Below are experts of layer 3 (counted from 0) of a mixture-of-experts language model. Rows are named router (the router's row for the expert), gate (a neuron's input weights, with its number), up (a neuron's input weights, with its number), down (a neuron's output weights, with its number) and show model dimensions 0-31. Each number is 200 + 20 x the weight over its row's rms, rounded and kept within 0 to 999.
Before each expert's rows: "comes after" lists some tokens at least twice as common just before its tokens as in all text. This comes from a sample of Wikipedia text that the model never trained on. Tokens count by the router's weight.

# expert 42
comes after: " the", ".", ".\n\n", " on", " in", "In"
router,199,177,176,210,158,200,186,174,174,216,249,193,228,222,216,240,166,221,220,216,178,209,185,203,178,225,162,231,223,188,206,186
gate0,207,191,198,202,191,194,211,210,167,225,202,187,193,174,189,188,224,216,236,208,198,189,211,173,144,208,201,197,211,228,199,218
up0,186,192,225,195,228,190,211,189,211,223,199,177,181,173,172,182,197,182,174,174,201,217,187,265,232,162,188,198,200,187,227,191
down0,197,177,193,237,197,198,202,200,204,229,165,187,192,217,218,197,214,191,200,161,201,182,206,182,204,180,185,216,243,194,203,200
gate1,204,187,203,183,168,174,196,215,174,199,233,194,226,223,217,196,172,166,214,195,212,175,188,187,184,197,199,231,216,221,233,192
up1,189,215,191,209,199,225,206,199,186,184,185,209,211,217,210,205,179,211,202,210,213,205,229,174,209,202,178,207,190,193,207,229
down1,219,207,203,194,197,187,205,210,231,214,174,221,196,185,198,180,192,241,226,215,169,176,175,225,207,166,203,187,200,203,162,215
gate2,243,238,225,168,203,185,223,199,165,216,202,186,227,193,225,206,180,199,211,214,205,227,209,199,204,210,165,222,207,199,157,198
up2,227,223,223,193,247,243,217,205,176,216,184,147,230,181,187,220,183,232,213,213,170,219,193,196,195,213,186,183,171,161,196,198
down2,215,219,190,225,183,243,185,209,180,205,242,171,172,237,220,200,219,211,211,230,222,226,191,212,163,211,208,196,166,188,214,225
gate3,211,217,185,180,204,228,161,175,208,203,206,210,182,192,218,171,184,200,194,229,192,206,205,233,239,212,207,234,193,185,180,194
up3,173,180,214,191,181,222,183,208,179,215,219,191,188,185,178,199,208,186,237,204,200,208,200,181,193,180,173,201,229,189,186,202
down3,226,204,189,187,186,208,201,176,210,179,199,216,190,204,216,201,223,194,229,229,207,213,166,206,225,178,225,211,215,214,192,224
gate4,211,189,173,202,162,202,222,204,235,208,173,214,190,220,185,220,210,222,188,216,200,183,223,219,159,188,188,211,213,186,218,230
up4,151,209,173,213,184,176,203,240,210,192,164,179,200,239,218,207,187,198,187,193,232,205,183,173,180,208,200,221,198,203,200,203
down4,174,192,216,204,207,177,181,206,208,200,239,216,196,192,253,233,207,199,190,213,183,230,189,178,232,194,233,220,199,206,196,184

# expert 80
comes after: " of", " is", " with", " as", " for", " in"
router,194,169,169,177,154,189,167,178,182,232,217,167,207,207,188,239,210,189,208,232,225,194,187,228,198,209,200,211,208,199,179,189
gate0,217,213,195,184,209,200,224,175,209,223,192,197,231,205,196,229,206,204,171,217,186,167,178,210,225,157,192,218,185,208,188,175
up0,180,190,226,184,200,189,216,195,183,200,244,204,207,223,227,254,197,208,174,192,202,168,180,208,231,200,177,188,219,202,148,211
down0,215,180,202,178,214,184,191,194,215,202,195,211,195,225,188,209,212,214,212,205,188,211,180,176,225,216,200,207,225,217,192,200
gate1,180,191,202,195,205,153,201,206,197,227,220,170,238,219,246,185,214,192,170,221,184,243,201,211,221,185,221,215,187,200,175,199
up1,224,264,232,216,227,236,187,195,198,201,203,206,178,199,229,164,205,237,168,158,165,189,186,174,218,194,160,185,213,191,218,227
down1,212,215,211,218,219,234,225,216,214,183,222,202,180,228,194,175,190,178,189,205,190,199,235,213,187,194,180,223,197,191,204,191
gate2,216,175,201,185,212,235,195,184,214,218,221,175,212,230,217,226,189,227,212,185,160,214,189,198,224,222,194,206,217,197,156,231
up2,189,198,247,186,212,205,231,182,187,203,202,217,164,188,223,224,194,202,195,184,171,190,206,230,181,212,231,194,202,199,183,230
down2,184,192,193,225,192,228,214,198,179,181,187,204,202,191,201,239,181,143,231,199,204,188,206,209,224,183,196,202,215,199,208,182
gate3,202,173,198,188,182,224,232,196,214,238,207,194,192,183,177,206,220,169,227,227,192,174,193,237,178,211,212,188,215,187,194,208
up3,155,183,188,224,223,200,182,187,196,177,187,184,210,201,214,201,211,206,194,186,220,170,251,191,201,232,219,198,169,198,154,190
down3,192,218,199,182,210,207,201,208,208,207,173,195,190,214,238,166,194,196,191,215,186,255,183,187,233,201,193,241,187,207,215,195
gate4,236,159,224,227,185,242,192,180,210,214,185,204,171,194,199,226,175,192,186,213,225,186,196,195,226,217,191,191,164,190,196,188
up4,215,188,189,214,196,191,224,230,167,191,227,206,234,228,221,206,213,217,227,159,188,192,197,236,198,189,194,173,176,193,193,207
down4,226,210,223,186,190,194,190,167,180,217,198,211,207,222,196,171,222,240,231,190,225,205,213,207,200,226,208,189,199,213,185,203

# expert 82
comes after: "201", "200", "202", "199", " ", "–"
router,172,139,192,184,165,199,179,152,204,209,170,203,223,226,216,236,205,205,225,223,190,186,186,178,192,184,205,231,204,229,198,198
gate0,231,191,203,185,207,132,227,162,195,226,182,248,209,197,196,203,192,210,199,185,197,197,188,190,172,172,230,196,214,203,206,173
up0,213,142,185,229,187,191,230,176,211,180,179,236,216,208,188,219,163,243,220,201,198,219,212,206,184,198,207,197,204,197,193,196
down0,213,180,176,177,182,190,193,180,202,185,192,197,189,202,201,188,201,203,181,187,161,168,196,192,246,171,202,218,223,237,193,215
gate1,231,182,160,250,213,196,152,197,211,174,207,233,220,196,190,227,178,149,184,231,206,193,218,205,224,213,217,205,181,182,209,210
up1,202,222,173,236,207,188,178,188,203,204,190,246,165,189,202,188,235,211,229,172,189,206,217,222,194,192,206,205,210,208,223,200
down1,206,179,143,217,232,202,231,215,176,197,202,216,168,202,211,183,192,230,190,194,211,184,179,191,189,213,199,229,210,227,209,202
gate2,216,184,194,209,182,184,189,163,171,235,157,209,200,204,151,214,197,185,183,207,188,207,194,203,172,196,202,150,222,217,186,205
up2,190,188,203,227,256,213,212,221,197,229,245,207,175,216,202,211,201,152,184,181,223,199,205,207,209,196,221,208,250,165,181,181
down2,197,219,218,199,250,200,173,208,228,197,184,217,241,176,184,205,207,174,195,207,185,197,241,210,218,207,204,214,201,180,227,164
gate3,208,193,224,161,212,203,211,163,211,229,168,198,201,191,197,183,167,204,212,200,219,231,206,217,208,199,218,196,189,195,218,212
up3,235,215,169,219,222,198,203,218,176,185,191,183,190,200,199,201,232,171,220,179,170,155,187,216,188,218,180,178,238,182,170,208
down3,192,164,194,232,204,201,185,172,181,171,217,187,221,181,224,180,203,215,217,190,197,200,164,209,183,188,263,210,207,237,240,198
gate4,221,183,192,173,143,206,204,205,190,172,201,184,198,215,209,190,190,154,209,194,149,191,218,200,210,198,235,214,229,196,176,195
up4,193,180,188,186,162,198,189,213,194,185,195,208,191,218,244,188,226,216,236,182,153,237,197,186,189,185,223,191,227,209,202,177
down4,209,192,206,186,198,185,213,190,170,180,180,216,202,209,192,229,205,199,221,192,188,220,243,222,165,180,252,180,154,220,218,182

# expert 35
comes after: " (", " \"", "==", ".\n\n", "\n\n", "E"
router,196,140,163,174,169,200,212,181,177,200,190,201,189,223,153,211,184,208,197,178,213,195,197,237,212,195,174,214,194,195,199,215
gate0,207,197,197,168,169,210,199,205,200,200,214,196,206,215,214,226,191,213,207,194,238,197,170,202,201,186,197,203,232,202,172,229
up0,218,194,209,181,187,196,174,210,195,226,197,226,200,212,180,215,214,207,180,206,234,236,179,227,201,234,199,186,199,211,201,212
down0,234,206,180,200,212,242,189,199,197,185,173,211,184,190,207,188,193,223,195,177,209,180,183,177,196,169,192,204,217,195,197,192
gate1,217,177,213,202,195,168,193,232,176,205,222,171,229,228,199,197,192,171,206,168,181,183,188,182,199,200,160,230,215,198,227,210
up1,193,180,216,200,179,183,197,216,192,237,206,206,193,187,233,174,184,168,182,223,183,176,206,185,197,186,192,220,214,208,207,234
down1,205,236,181,206,203,183,217,202,183,233,165,210,196,191,201,181,168,205,185,204,222,199,234,189,193,209,193,216,209,183,184,208
gate2,179,209,180,204,200,191,187,193,174,215,183,182,232,169,157,225,214,202,220,218,184,177,195,209,219,183,195,210,197,194,190,196
up2,201,191,220,220,212,170,194,173,213,206,203,238,195,189,175,172,195,127,190,187,197,193,209,221,220,207,204,203,200,193,199,185
down2,180,197,207,203,224,174,214,186,213,211,198,221,203,215,178,182,201,165,203,168,204,182,195,203,230,202,212,191,216,183,207,215
gate3,200,198,196,169,168,211,220,183,173,199,209,223,186,208,180,201,186,187,223,201,208,191,187,217,177,215,170,218,173,177,191,224
up3,184,212,227,179,200,183,231,196,176,188,197,207,177,221,177,181,181,198,190,185,184,236,176,234,210,203,195,239,197,191,202,206
down3,173,210,212,173,224,214,237,179,220,183,195,225,236,209,209,216,174,198,170,231,219,197,170,268,184,197,220,199,217,221,230,211
gate4,196,186,190,218,160,198,202,154,180,230,173,215,200,259,186,210,210,187,191,191,214,173,188,185,206,183,207,187,201,193,218,214
up4,233,181,208,205,202,243,217,192,172,207,192,213,170,183,179,211,213,176,178,218,226,206,199,182,233,171,223,183,206,183,203,217
down4,201,204,257,172,197,210,226,233,181,178,168,211,167,178,219,183,205,204,200,186,204,181,204,238,175,211,218,172,205,212,204,221

# expert 67
comes after: ",", ".", " that", " where", " However", " when"
router,197,170,162,207,157,194,156,172,198,191,172,168,199,196,220,224,187,198,206,208,196,150,193,228,176,241,207,236,214,185,200,195
gate0,183,180,188,203,203,218,202,163,227,205,183,197,216,179,224,209,190,191,177,227,235,212,181,177,177,202,223,184,216,204,190,212
up0,193,177,223,201,188,172,187,197,176,232,215,202,190,184,219,203,186,226,199,212,170,181,218,221,183,181,206,221,221,187,212,174
down0,195,210,187,210,203,208,155,161,201,216,222,210,236,217,141,205,180,170,220,204,169,181,210,175,179,176,202,209,170,191,212,156
gate1,197,220,188,188,183,202,209,198,191,219,184,183,217,231,225,206,214,199,203,170,148,186,220,241,210,206,210,203,217,202,160,203
up1,176,222,204,182,208,187,206,206,198,228,215,217,229,187,198,180,185,173,178,200,216,234,217,194,200,220,167,209,166,220,183,201
down1,196,200,175,208,159,214,184,205,175,195,207,194,150,220,230,164,207,177,207,208,227,203,200,235,166,227,200,193,165,179,187,199
gate2,184,158,183,198,141,183,201,183,212,161,178,197,208,225,217,216,198,217,201,195,208,190,226,192,187,216,210,197,209,169,183,215
up2,150,209,213,214,204,197,224,236,225,179,213,214,199,232,207,226,211,218,213,208,202,215,189,202,198,167,216,215,189,191,192,217
down2,210,153,154,219,201,212,212,226,190,193,173,208,210,194,201,236,210,182,213,182,155,188,176,188,201,194,218,191,206,175,213,195
gate3,194,173,177,236,167,204,189,168,205,222,161,192,188,182,196,217,245,211,210,215,183,156,172,232,175,166,198,226,219,181,195,196
up3,177,232,195,162,219,206,184,208,188,187,226,197,209,193,185,198,216,153,178,195,228,206,204,239,244,183,201,183,172,163,189,177
down3,212,184,198,173,235,216,177,188,204,214,196,191,216,204,186,213,148,192,226,205,215,190,222,170,173,208,163,206,198,181,199,211
gate4,159,176,187,246,197,219,188,179,180,172,179,172,220,199,243,211,198,253,225,205,208,162,202,214,188,187,226,226,215,154,200,205
up4,211,188,213,203,196,223,191,192,223,183,200,189,144,228,215,226,214,226,203,204,189,184,185,197,176,195,221,185,204,172,198,188
down4,213,186,212,198,202,170,237,212,175,185,197,201,155,196,216,205,213,219,222,219,211,218,154,237,187,236,211,217,218,206,217,180

# expert 112
comes after: " |\n", "\n", ")\n", ".\n", "0", "4"
router,207,203,147,189,158,210,184,170,185,232,202,169,218,219,190,191,198,237,222,211,220,202,180,200,181,214,171,237,205,209,194,228
gate0,208,221,185,210,214,221,192,199,179,200,179,187,212,181,192,228,231,208,177,162,194,176,205,209,210,181,207,215,196,194,163,226
up0,201,179,184,231,202,192,169,225,174,185,199,231,186,240,203,164,173,200,223,182,227,196,229,206,185,211,188,200,217,206,224,229
down0,171,231,224,212,201,185,190,235,194,234,227,176,170,233,200,153,203,196,217,241,191,191,219,162,172,211,201,199,181,227,204,212
gate1,200,199,200,206,180,185,184,175,190,201,146,180,198,251,178,221,205,201,206,181,205,199,192,197,193,201,217,203,219,203,199,211
up1,233,220,207,189,173,229,187,206,210,176,184,182,215,190,230,179,218,194,211,238,239,158,213,190,196,196,188,218,202,184,204,189
down1,186,185,186,200,207,201,237,191,227,213,177,201,193,195,207,192,191,178,200,178,171,212,190,199,174,211,225,237,190,196,216,207
gate2,199,184,173,182,213,199,189,213,172,193,173,200,226,188,217,212,185,233,228,193,185,210,203,214,168,198,205,214,214,239,180,192
up2,190,200,221,204,212,191,174,183,192,224,198,203,202,179,206,187,189,155,160,174,178,191,217,190,230,195,195,185,207,211,185,167
down2,207,191,176,213,202,185,184,204,200,196,203,222,207,191,187,241,219,221,195,213,180,194,210,229,226,226,229,202,195,179,212,193
gate3,212,183,192,195,218,148,197,201,226,213,224,179,200,191,178,227,172,191,199,197,201,205,197,195,180,212,226,224,224,225,204,242
up3,193,160,210,171,202,183,212,163,232,207,199,214,206,199,207,177,168,237,220,169,222,211,180,177,155,242,194,173,203,206,203,192
down3,171,212,213,219,231,174,165,179,197,220,200,239,198,194,171,185,206,194,213,206,205,214,179,185,179,191,214,230,221,190,191,218
gate4,210,209,184,195,210,151,170,210,173,218,212,174,231,207,186,207,196,225,222,230,178,185,237,188,210,203,196,210,189,182,209,191
up4,179,201,205,186,215,228,204,175,257,189,197,185,154,222,187,216,210,172,191,190,222,212,154,181,199,226,164,166,213,216,224,215
down4,211,208,192,183,209,214,220,194,225,219,183,204,192,210,199,190,236,202,204,202,186,206,191,194,183,217,179,218,189,192,180,216

# expert 119
comes after: "\n", ")\n", ".\n", "-", " |\n", "==\n"
router,193,197,170,189,164,207,162,161,205,209,208,185,229,220,183,216,181,175,201,202,233,172,220,198,211,193,178,208,198,182,179,215
gate0,208,209,196,162,170,192,186,238,243,177,181,168,215,194,197,178,189,178,205,195,225,196,185,205,191,195,203,213,232,207,192,196
up0,186,208,226,189,217,227,186,199,188,242,213,190,160,228,208,205,200,188,217,214,231,165,196,198,196,191,172,187,231,180,210,224
down0,171,215,220,215,191,191,185,217,233,171,224,206,204,190,226,211,191,209,195,202,211,194,184,187,192,188,216,191,192,181,205,210
gate1,201,215,181,175,187,205,232,159,231,208,168,199,243,215,196,215,191,220,193,207,206,167,211,198,168,198,196,212,183,177,186,190
up1,227,193,189,163,165,177,190,178,194,167,173,201,200,189,197,211,189,175,197,174,220,193,225,192,201,227,185,200,215,203,231,214
down1,220,202,210,188,203,223,199,221,189,177,193,179,225,213,210,203,193,172,207,217,185,186,219,225,191,242,182,203,196,255,183,176
gate2,246,175,204,178,175,211,198,179,227,195,182,190,223,217,201,194,203,217,192,214,188,187,201,162,210,190,198,224,218,180,186,217
up2,209,199,207,166,208,204,161,224,222,220,177,181,189,196,197,201,229,191,199,195,173,207,186,202,216,177,204,172,184,172,193,226
down2,211,185,203,217,169,197,163,212,165,186,228,196,231,218,201,195,239,194,188,205,189,164,219,179,213,212,204,191,231,215,185,170
gate3,186,212,173,197,181,236,158,218,154,203,206,190,192,221,188,208,184,205,189,234,191,196,224,214,208,172,201,208,182,190,176,205
up3,184,214,190,168,181,226,143,241,153,213,207,219,197,229,201,197,190,221,198,194,192,203,198,193,215,202,211,221,192,182,191,198
down3,220,220,238,199,166,195,177,203,206,206,210,213,201,198,184,223,187,176,182,169,197,242,178,194,205,173,235,176,235,170,211,231
gate4,192,186,177,217,183,195,185,206,188,186,214,177,194,183,183,212,185,201,229,212,193,197,231,267,211,232,197,196,181,219,201,217
up4,182,190,231,190,215,237,190,186,181,192,193,188,220,222,210,192,199,183,203,237,179,189,240,232,191,191,193,202,178,208,223,183
down4,180,213,196,217,195,227,196,233,212,201,194,238,228,201,171,194,194,183,256,221,220,205,225,170,213,224,173,169,180,173,197,208

# expert 62
comes after: " |", "-", ":", ",", " the", "."
router,192,158,198,210,192,184,194,211,185,206,196,202,205,242,161,203,208,168,193,237,220,200,205,199,201,173,174,201,185,192,223,212
gate20,172,203,221,202,170,202,175,217,207,215,236,232,182,201,201,190,181,193,212,221,189,232,213,165,169,188,224,187,209,205,178,206
up20,213,201,187,190,211,211,184,184,195,194,176,177,234,161,185,198,225,195,170,221,165,190,185,204,214,175,181,192,198,205,213,155
down20,218,214,163,202,218,225,180,213,205,225,177,178,206,202,224,198,182,174,194,210,159,172,189,195,220,203,167,213,207,213,223,193
gate21,184,216,210,232,183,219,155,185,209,233,196,201,196,202,195,209,183,205,199,212,240,176,204,210,222,193,197,213,162,195,214,209
up21,227,209,224,249,176,198,184,209,182,219,163,187,189,258,218,233,173,226,214,179,207,173,221,200,203,176,200,197,149,206,178,183
down21,197,194,242,211,182,183,193,200,204,190,168,194,227,158,164,210,243,221,205,184,208,200,172,214,223,194,208,237,170,175,183,203
gate22,189,199,210,152,205,197,188,183,170,218,223,187,220,224,156,174,189,202,183,171,175,231,197,204,185,182,203,199,223,208,181,206
up22,198,247,227,163,208,168,150,203,208,194,220,180,184,197,203,184,199,215,219,188,199,240,179,179,210,203,192,216,213,172,208,188
down22,171,219,183,214,175,161,213,180,227,192,194,188,188,209,195,230,196,193,171,194,221,183,204,212,193,220,170,205,199,197,201,212
gate23,229,157,220,213,197,230,194,237,181,195,186,207,197,219,189,201,159,227,212,224,210,205,202,216,184,201,185,194,210,196,193,222
up23,189,223,184,209,227,193,188,174,204,174,213,206,192,185,230,219,184,222,209,215,191,205,221,220,156,222,224,185,202,190,210,224
down23,170,217,189,208,186,226,202,224,216,223,224,190,236,192,219,195,250,184,245,173,211,200,184,194,191,217,190,202,198,210,222,223
gate24,207,171,198,245,162,208,209,211,187,243,192,223,182,219,225,199,191,207,248,216,209,188,211,161,183,215,190,225,199,212,183,231
up24,208,174,203,227,203,216,214,198,200,186,215,205,208,188,179,222,209,187,193,204,200,197,227,148,163,164,184,183,205,198,183,177
down24,192,232,192,212,188,176,213,249,193,216,156,219,194,223,188,188,162,212,183,186,197,193,184,240,223,227,223,184,201,206,200,208

# expert 7
comes after: " a", " the", " and", " to", " for", " are"
router,212,186,185,204,171,226,169,167,193,255,207,208,231,216,149,229,168,199,246,169,167,152,208,245,190,200,187,201,231,208,191,180
gate0,189,182,176,195,200,241,205,198,195,214,212,225,215,195,230,223,181,254,233,224,178,209,207,238,179,199,200,231,184,193,218,175
up0,218,195,204,218,171,206,205,196,220,204,183,222,203,223,201,196,193,183,208,190,203,188,203,168,217,228,205,210,180,228,218,174
down0,139,225,229,200,203,174,196,173,193,209,211,206,189,209,216,187,229,211,246,227,179,189,187,208,233,231,200,189,208,247,199,192
gate1,167,185,205,198,218,218,181,207,186,274,218,210,229,212,203,205,230,222,210,227,205,183,211,250,219,183,225,182,229,177,215,186
up1,212,191,199,239,207,184,197,223,168,185,209,176,217,222,154,201,196,212,214,200,239,180,196,220,196,203,186,198,201,217,247,184
down1,214,185,220,204,186,185,221,191,196,219,201,219,195,210,210,167,195,204,223,163,180,210,204,219,199,201,236,173,237,197,207,180
gate2,176,205,209,191,141,198,205,200,151,197,206,224,196,223,214,223,187,204,226,200,210,184,205,170,199,190,208,207,215,178,179,192
up2,217,192,218,227,187,222,199,222,197,188,219,202,202,170,185,185,189,198,204,228,224,182,180,213,232,179,193,217,226,199,200,186
down2,216,208,207,164,188,180,191,189,175,223,183,224,210,202,180,188,231,206,229,210,202,195,195,197,191,170,201,184,214,219,210,173
gate3,207,184,190,177,169,224,198,186,206,202,195,233,205,217,179,169,217,190,214,176,198,178,186,196,198,215,220,184,212,212,216,189
up3,215,204,175,207,181,207,202,228,207,238,192,209,248,186,233,191,238,212,165,181,198,244,158,215,208,237,231,178,193,213,196,190
down3,205,221,213,190,203,192,212,206,173,203,182,197,248,224,241,184,194,177,232,236,206,172,220,209,181,203,190,173,210,208,214,225
gate4,197,191,212,221,163,194,196,172,211,243,197,222,222,196,177,202,194,248,209,199,190,159,178,208,244,204,210,218,192,197,157,151
up4,178,151,201,234,191,201,200,183,218,204,182,225,185,215,209,189,161,183,184,197,192,221,171,184,163,219,199,200,230,214,211,191
down4,222,196,181,201,214,194,205,225,185,193,231,190,220,234,199,204,207,209,224,221,173,214,235,236,209,207,157,214,181,190,172,210

# expert 51
comes after: " ", " (", "–", "|", "==", "15"
router,189,194,177,215,170,213,143,194,202,224,189,191,237,193,199,198,149,185,231,170,183,201,188,214,199,199,190,205,205,175,197,218
gate0,207,189,201,237,176,183,204,186,253,201,219,230,219,230,224,222,187,200,198,205,218,214,203,177,188,167,184,212,221,160,199,183
up0,238,176,165,195,198,186,181,221,190,206,207,173,198,201,228,205,181,194,207,172,210,201,207,215,190,165,229,221,254,169,177,197
down0,240,170,203,198,158,191,202,193,236,209,216,207,185,201,182,238,219,219,214,189,228,201,189,218,169,182,203,215,224,174,180,206
gate1,203,206,201,200,178,214,168,202,207,207,213,230,175,206,229,180,220,178,194,168,231,211,228,243,177,179,174,206,202,175,204,209
up1,180,209,220,177,192,187,194,194,201,189,197,170,231,195,187,227,220,205,231,233,191,186,179,187,220,228,180,188,196,189,201,199
down1,196,218,166,198,191,230,198,216,185,205,207,225,214,219,228,175,235,216,216,208,190,199,200,211,229,185,178,217,181,187,218,182
gate2,205,192,192,181,163,174,197,188,190,209,187,167,203,212,215,223,182,200,247,234,217,223,175,209,198,210,177,220,173,186,199,215
up2,171,203,184,185,158,191,196,244,230,188,174,195,212,211,217,211,174,197,235,220,198,198,164,197,191,187,201,199,249,169,230,215
down2,184,193,179,214,235,217,217,212,186,214,204,219,253,232,192,199,177,227,202,185,199,217,207,183,218,163,211,189,206,221,232,193
gate3,181,192,232,182,177,191,148,162,190,205,181,182,208,182,184,220,193,166,202,243,185,208,201,206,196,180,177,199,200,190,196,161
up3,190,220,205,230,216,212,253,217,219,215,195,187,230,210,183,187,178,226,177,186,193,180,213,178,224,212,182,193,209,217,180,205
down3,204,194,191,161,211,210,173,204,196,188,201,196,184,164,173,153,185,194,204,224,246,209,197,233,221,179,193,205,228,212,221,176
gate4,212,171,175,193,156,223,172,206,214,196,211,210,209,179,178,191,196,210,199,196,197,178,224,200,186,209,220,199,204,224,218,185
up4,188,258,204,191,219,181,236,180,213,179,195,205,182,241,176,245,220,203,214,211,198,183,206,160,176,199,162,203,194,188,198,212
down4,207,216,205,191,215,220,183,220,206,224,187,210,215,161,206,164,224,182,183,205,244,210,204,221,203,185,206,195,189,207,199,204

# expert 40
comes after: " (", " \"", ".\n\n", "==", "\n\n", "==="
router,215,151,166,200,167,210,172,197,177,194,194,171,213,200,213,219,209,203,182,206,236,200,210,213,202,230,220,196,202,204,187,229
gate20,200,197,232,208,198,216,169,214,177,214,177,190,252,189,187,207,159,180,188,182,237,180,184,214,167,206,225,196,203,170,219,243
up20,212,198,222,194,184,231,141,212,161,192,162,201,179,149,183,235,186,198,191,183,211,212,203,233,214,208,214,213,223,176,183,229
down20,202,188,209,221,231,188,195,191,200,196,212,202,203,182,205,178,231,206,153,226,211,215,159,181,224,196,187,227,183,209,196,194
gate21,173,185,211,207,199,213,191,205,189,236,220,204,207,202,186,184,160,165,178,193,201,202,226,187,200,197,215,175,224,199,211,203
up21,193,238,199,183,212,164,211,205,221,211,194,192,192,171,219,191,242,176,188,227,167,219,237,192,185,191,208,229,199,216,214,175
down21,193,211,211,188,226,196,208,210,200,222,212,176,207,242,196,191,201,204,192,224,177,195,151,205,184,206,171,221,211,186,185,206
gate22,226,199,174,236,201,231,187,171,183,208,220,177,210,185,205,187,219,196,184,172,208,199,190,198,200,231,216,230,220,193,211,212
up22,249,211,207,231,235,212,193,194,178,213,213,224,225,208,201,210,214,173,205,196,183,195,166,225,168,153,184,211,191,198,186,189
down22,211,220,171,246,237,187,210,195,170,223,172,238,203,192,243,201,205,224,209,196,193,185,188,191,188,182,181,195,228,159,197,169
gate23,207,159,200,220,185,207,213,198,195,218,177,193,220,187,168,218,198,234,152,212,239,186,207,179,172,198,227,180,207,206,201,241
up23,209,195,218,192,201,159,241,204,217,198,168,165,226,176,202,192,205,214,140,207,247,196,178,209,183,216,202,219,200,200,194,194
down23,219,203,197,196,224,202,172,213,197,194,181,199,226,191,229,215,192,174,206,164,203,217,214,238,172,168,214,182,195,222,214,223
gate24,228,173,198,196,159,211,173,218,192,187,197,179,205,186,202,211,221,205,220,199,193,215,214,224,228,232,229,218,185,227,167,175
up24,203,209,213,176,193,187,187,180,207,184,193,190,189,246,174,222,227,191,209,184,236,190,186,219,213,247,175,185,209,193,165,211
down24,191,181,194,201,177,182,217,189,193,189,199,215,191,195,238,222,219,206,162,182,190,234,164,178,201,214,190,188,199,212,207,246

# expert 85
comes after: " |", "|", ";", ":", "″N", " October"
router,195,180,186,174,168,169,174,172,163,225,215,173,224,196,184,201,168,180,206,211,191,185,205,233,198,244,189,218,205,197,208,214
gate0,243,195,218,201,160,183,182,218,186,225,166,193,213,188,165,218,177,169,174,192,229,214,172,207,195,199,221,214,200,210,195,224
up0,178,196,218,183,267,226,191,185,175,232,203,237,196,201,193,210,210,194,191,210,190,187,156,189,168,201,209,182,198,222,232,165
down0,208,180,207,204,183,214,147,207,175,196,198,227,231,224,223,199,193,166,211,242,236,196,191,213,213,180,168,211,164,210,191,187
gate1,222,198,191,180,172,223,191,211,181,208,225,174,237,169,188,194,205,225,199,201,194,183,175,217,183,182,202,178,188,184,207,228
up1,184,241,200,205,228,216,186,192,191,214,177,185,215,199,229,220,179,201,156,236,160,199,164,204,227,217,214,190,220,188,184,209
down1,198,177,201,177,170,194,213,199,230,183,186,161,172,194,196,171,218,205,187,182,165,214,216,205,200,228,238,208,182,220,207,214
gate2,201,191,169,190,170,173,174,150,192,204,192,173,204,191,208,214,162,195,206,234,201,176,213,172,190,190,198,205,205,215,182,207
up2,184,191,191,193,146,208,209,198,208,211,197,160,190,189,195,223,183,184,219,234,207,154,194,184,208,208,198,212,203,224,180,202
down2,190,201,227,167,173,199,235,205,229,192,169,191,186,192,230,201,190,185,185,208,176,207,217,202,165,202,221,178,181,221,235,198
gate3,188,200,210,219,191,196,180,186,165,223,205,174,186,190,180,207,196,197,175,196,214,209,189,223,243,193,208,236,189,216,202,168
up3,225,189,177,184,221,215,211,205,260,187,205,212,189,190,222,173,224,221,226,227,166,190,210,174,143,197,202,190,208,172,205,196
down3,191,169,206,198,245,208,183,205,234,204,250,178,224,192,192,196,218,186,190,174,222,206,200,194,159,203,178,199,215,170,223,205
gate4,200,226,191,237,154,182,189,212,188,203,231,200,215,169,186,224,219,202,212,218,194,202,195,202,204,182,211,201,185,217,170,205
up4,212,168,235,211,215,205,203,186,170,210,203,187,168,176,161,219,223,198,171,224,202,192,180,211,204,220,201,210,221,200,181,222
down4,166,195,201,208,219,193,233,211,215,173,203,235,195,180,196,189,218,185,175,239,224,209,199,173,175,211,178,173,206,221,208,216